From a checkpoint of a small mixture-of-experts model trained on Wikipedia.
Size: 9 layers, vocabulary 32000, 70.6M parameters.
Experts: 64 squared leaky ReLU neurons an expert, a softmax router.
Below are experts of layer 2 (counted from 0) of a mixture-of-experts language model. Rows are named down (a neuron's output weights, with its number) and show model dimensions 0-191. Each number is 128 + 32 x the weight over its row's rms, rounded and kept within 0 to 255. Numbers have three digits each.
Before each expert's rows: "comes before" lists some tokens at least twice as common just after its tokens as in all text. This comes from a sample of Wikipedia text that the model never trained on. Tokens count by the router's weight.

# expert 63
comes before: " and", " but", " the", " which", " including", " a"
down0:132134138131129126120126176175124152159145200072118098087164132174176122127084122149142140125139178158116126142166073198122131112195144114124146092160060142125148127168179131125118119146114124148099105083116117129101134112159200129112064156135137183113137123105099175087084135179143182155144124136097147168125155166145144151107139124087102081082045141102117163160144172156095135157087169098134136196133121127185077127111108122077097077091159158180089211127125149118134108152131094093091087146143162105140112043134171102099084120170122092170060170179115109105140156154137152092

# expert 179
comes before: " and", " but", " the", " which", " a", " including"
down0:118152142120112091125090097098092168093157073142051079164094113125098173080166111123118143128077077112146083101164161118146055092185169119157142097119106155090118120136111124098122109109129116200162145102094137128145140145118071183073137160150171131135061147101155051124169113160107102146119143125147145162094122113089089108132151169135128143134046092195118113153125141137179149114145131128145101161147130156183092112051104152103112157127111151093118153076147118144123088172116133088079109114090198144147110127102095094107156183129113127149148150012086188108110134161113148107

# expert 165
comes before: " of", ",", ".", " in", " was", " for"
down0:189133108132166115197135117171091068118149094140176110191143145109083128117138186203138065128172110129132152151113169077099122181136142155181129132083095082181139111135153140182143134146138142116145181117199153161138124110121129147105103132130103139114146161099149118101156142124146096085172133209119116111123072152156133129091082163054147077179087087109125131094195112132158144140170143093082072168210212070115116183141090104072158118134153119114109158092098113063108140094075127117149108163144143134144109163152108147129130152108137152113147090114101122159154119118169108137

# expert 51
comes before: " and", " which", " but", " who", " including", " with"
down0:126117175095105142138115136138145136103113121165072108149142119145087093117160098177125125116182135126117121192158117143121131101111156193168117079226071175156104099144139144101076148096120145104145132079061091130159111118195103040085158151129051127104132136139143098117117136187114160100148093062116142154101128123156166137143104140120157103096174135113141085126169152110161111140118056166091159177126147138154095103101168123135086145100178159142083103109163133109146157107142117070098157120088132110128117173187190129138059096154103153141156148088123155124099130111107185231

# expert 217
comes before: " he", " the", " and", " she", " it", " which"
down0:169104120130068087127082149120122185196119180113109089149117057071125068120185108157133123113107117157149089095098139092097129113177153181155062095125100172105140082107174083132129095135064168094135119142120119130133099077152091082183144202132107152155134148129112096131129065121114142119171147143125118088196146124128159082094195080091124140097098108099109178167136151092121072161147093121189158102093109150134216118136139113141148118073113084106136128102178161182138100124105154108138103161124104118093130150126128104159132167133126181109070133107069141122140127138092155196

# expert 77
comes before: " |", "th", " years", ")", " /", " June"
down0:089122099159120072128183070133091052067073079103118141130114073166112131090047136086165163127048173121151092100136122121169164132096189153142151125108132149100150152178082117128186129145126117110087124092081149161141147109148194153095130135139130109119089106119159079091095153172140153123108122180084060115082113151135151093167151162144119171115166133135112175148094141131112089128114121070181141134156133149090112149118118143064145187087151080160118153133131148124095095123123123167075091145187088096108159153120141184040124093139146134137122099153110082156123156165100155163

# expert 182
comes before: " of", ",", ".", ":", " for", " and"
down0:092081166128143163142117091132159115131129148114133087111118150146107087089187144170118132134140141084175185099078164134154103119175134112160153104035114089125187158162110118117127136100074202098143143135128115187081147157092095140062068144103066164098233155167126147100135080154105116096110089119140139098133150119110095143133137107105142135109115142109121174143113101107205124135123155173153079152133119134103160125066132140187128101112100148121100129154114105165153138150132117062114171170137122136137138155065145143173173149117125156123174136070070164163074111102165208177

# expert 108
comes before: "\n", " ", " 0", " 1", " 2", " —"
down0:101153169125121152160219197140148088124067088147101122126171135099162162155065099114161114108177141150129088136069093139135123075144077103132163108092171116110152168129110126146110109120074159107101131125129126078169068156071079195113130124137167161097144123130116132142157166106155122098138033124157209157120130164123157081119139161098138106157112103134087126059135113120110112140127118122149131181147190170128176151118122165126180131163082167134093160116158104085121152210153101100115148123104124087186148128103093124098112068165110134130125188076152181119150098125117070116

# expert 246
comes before: "\n", "s", " 0", ";", " by", " The"
down0:162136178107119104097142141046095126139106105065101174151142108081108121074088098145120141127097120162045143111105174158141148175135097109165102113095177112128130113146168164094176080185150081136154085139160130154047078111082089100219159091118172125105115139132095099170137156148076153089062121125174142148110079163095068153157111117127106156124125130121119149157132164119135088166101146124136135118064134181133083137096162099146152125145144144185171124101123161113088134120161208132111143106164094139142150105202158169141091150171119150143100096162100140148140183162168148112

# expert 184
comes before: " by", " to", " in", " the", " as", " a"
down0:162150079136087149140079098053143092111134109205185107167126118137158187173127126184135157126093164111110100123057074207108181072170161173098109083064124127145100077098132153112132183119161124146146121098116096104144173198087120087076147103170130129113127133109135110121063186100185158129100178100141179201109119100101114086134099126130150160114166080103066129079130111126156164100099148097134123157093129137078154127155152142160061159157097161143112127181118157154125160119134122142119154083151082154119080118179163106159143139110118159143141150088121160142120162113133135145

# expert 248
comes before: ",", " of", " and", "s", ".", " in"
down0:081145136080134143157106158104094147114096141116124110076135133123156105154101152181144089098152072086151161125107130092137095134146145135086066127083159136153092106104142109127124074123097139152119075114098120152149115102076123153136133159129119146172115098158213048176122114164108099158115249188114128211154134107141174123105130124149117103113112134098107162080137154123147147135166140156105151077116201168110151155086125083236195218142104092107105094139180097149091163148103113134150113098143119112140192137110186114107159121093134084174117129126133120118112119122100157140

# expert 7
comes before: " |", "-", " -", " York", " km", " Binomi"
down0:122142112115076135105129139080116156064102141115138141167128092102160131112106132184135139162115143187131128181152144117096144193161109051105137184148113095112188114113120117037111138130127099140103100113140147057115091126087192129124165156194084158141101101185105105120130125082072146127153119150089134154158112100111160110176120128157091136136106148135175144120103161103111154138118075174145047121172170121097075075170072160091139184106153150142140113101143195139140080058175179102131144105111148122117127110124094168188110163122106118147107063132075138158099134083135064146

# expert 0
comes before: " |", ";", ")", "–19", "th", " /"
down0:146155074123115117104167164153178169033052125081130119086118123103096165116122106115093138139127099103149111162136096120143060079121134110141140074137078111151091109139094127106153178119133095155119134161065152114107112136146155116178148186067170133194169128188122134122123086169125156106119121144079101127067181113125078083142141073163123113113062125073168140148172100132137079087113151097106119092131115069089192116138123126143114128102157106112123156142169082134122108119170094054157124096138094113158156173078135132123204127113143116090125126176155170116110101114087081198

# expert 18
comes before: " |", " -", "|", ";", " was", " –"
down0:154104100124123089170114093075109154132145151133134115129125147083077148091160113087070149187117105119138123076053101146140106168169171089200166143130122151066118140152117116149109102164136136093149132129165124115142128085090117116154163124083136144155132134160057093148104167098131158117115159083100134160146165114133136162125088192150115192091176140127085187138153098094157076085167142141099156125130167075148158149126216208156117142074064157150118109113122118106110098120094076069120058123152155081144085124128125101111110171151065109116138068136157192126094111136101125172

# expert 23
comes before: "-", "\n", " as", " The", " It", " Votes"
down0:084109114179110127162151114168160134097099119120107131096068101144141120098117181061127108150109077201163149127093130142103086139160122162108062156088070068197105126130149144146134133144166141117161118173100131069113090113064109101123072160103132110105129101132103133154124135084052107065128125098174137199107132119074121139178094168168155174162088110120108131152160170124141123107127100149079153114181119121116148163118118084166132129137118115116098166158149086109182125126131214187159099132162086098158138146064105133076090136112101078192144080126095115111182112091094118097

# expert 123
comes before: "\n", " \"", " ", " —", " The", " Socorro"
down0:168071102160114114168101198084126148134122173143099192137135110114116145182040128103177114094221136138158145175100115129079188141200088181102155104153134143131119123129111140176065131074134135140140139064143101113135160107174119147121144103135103116092127055168102092149178115118105136132152104102090138173114158156215117214126127085094130112133144080134155148085181128111187136120129114124124158138169126127108068132115136108163159122138088084174149165129120135079124119106125128101107115151091117104124135123118098200120199132155041157125149135140115173110096144095145154121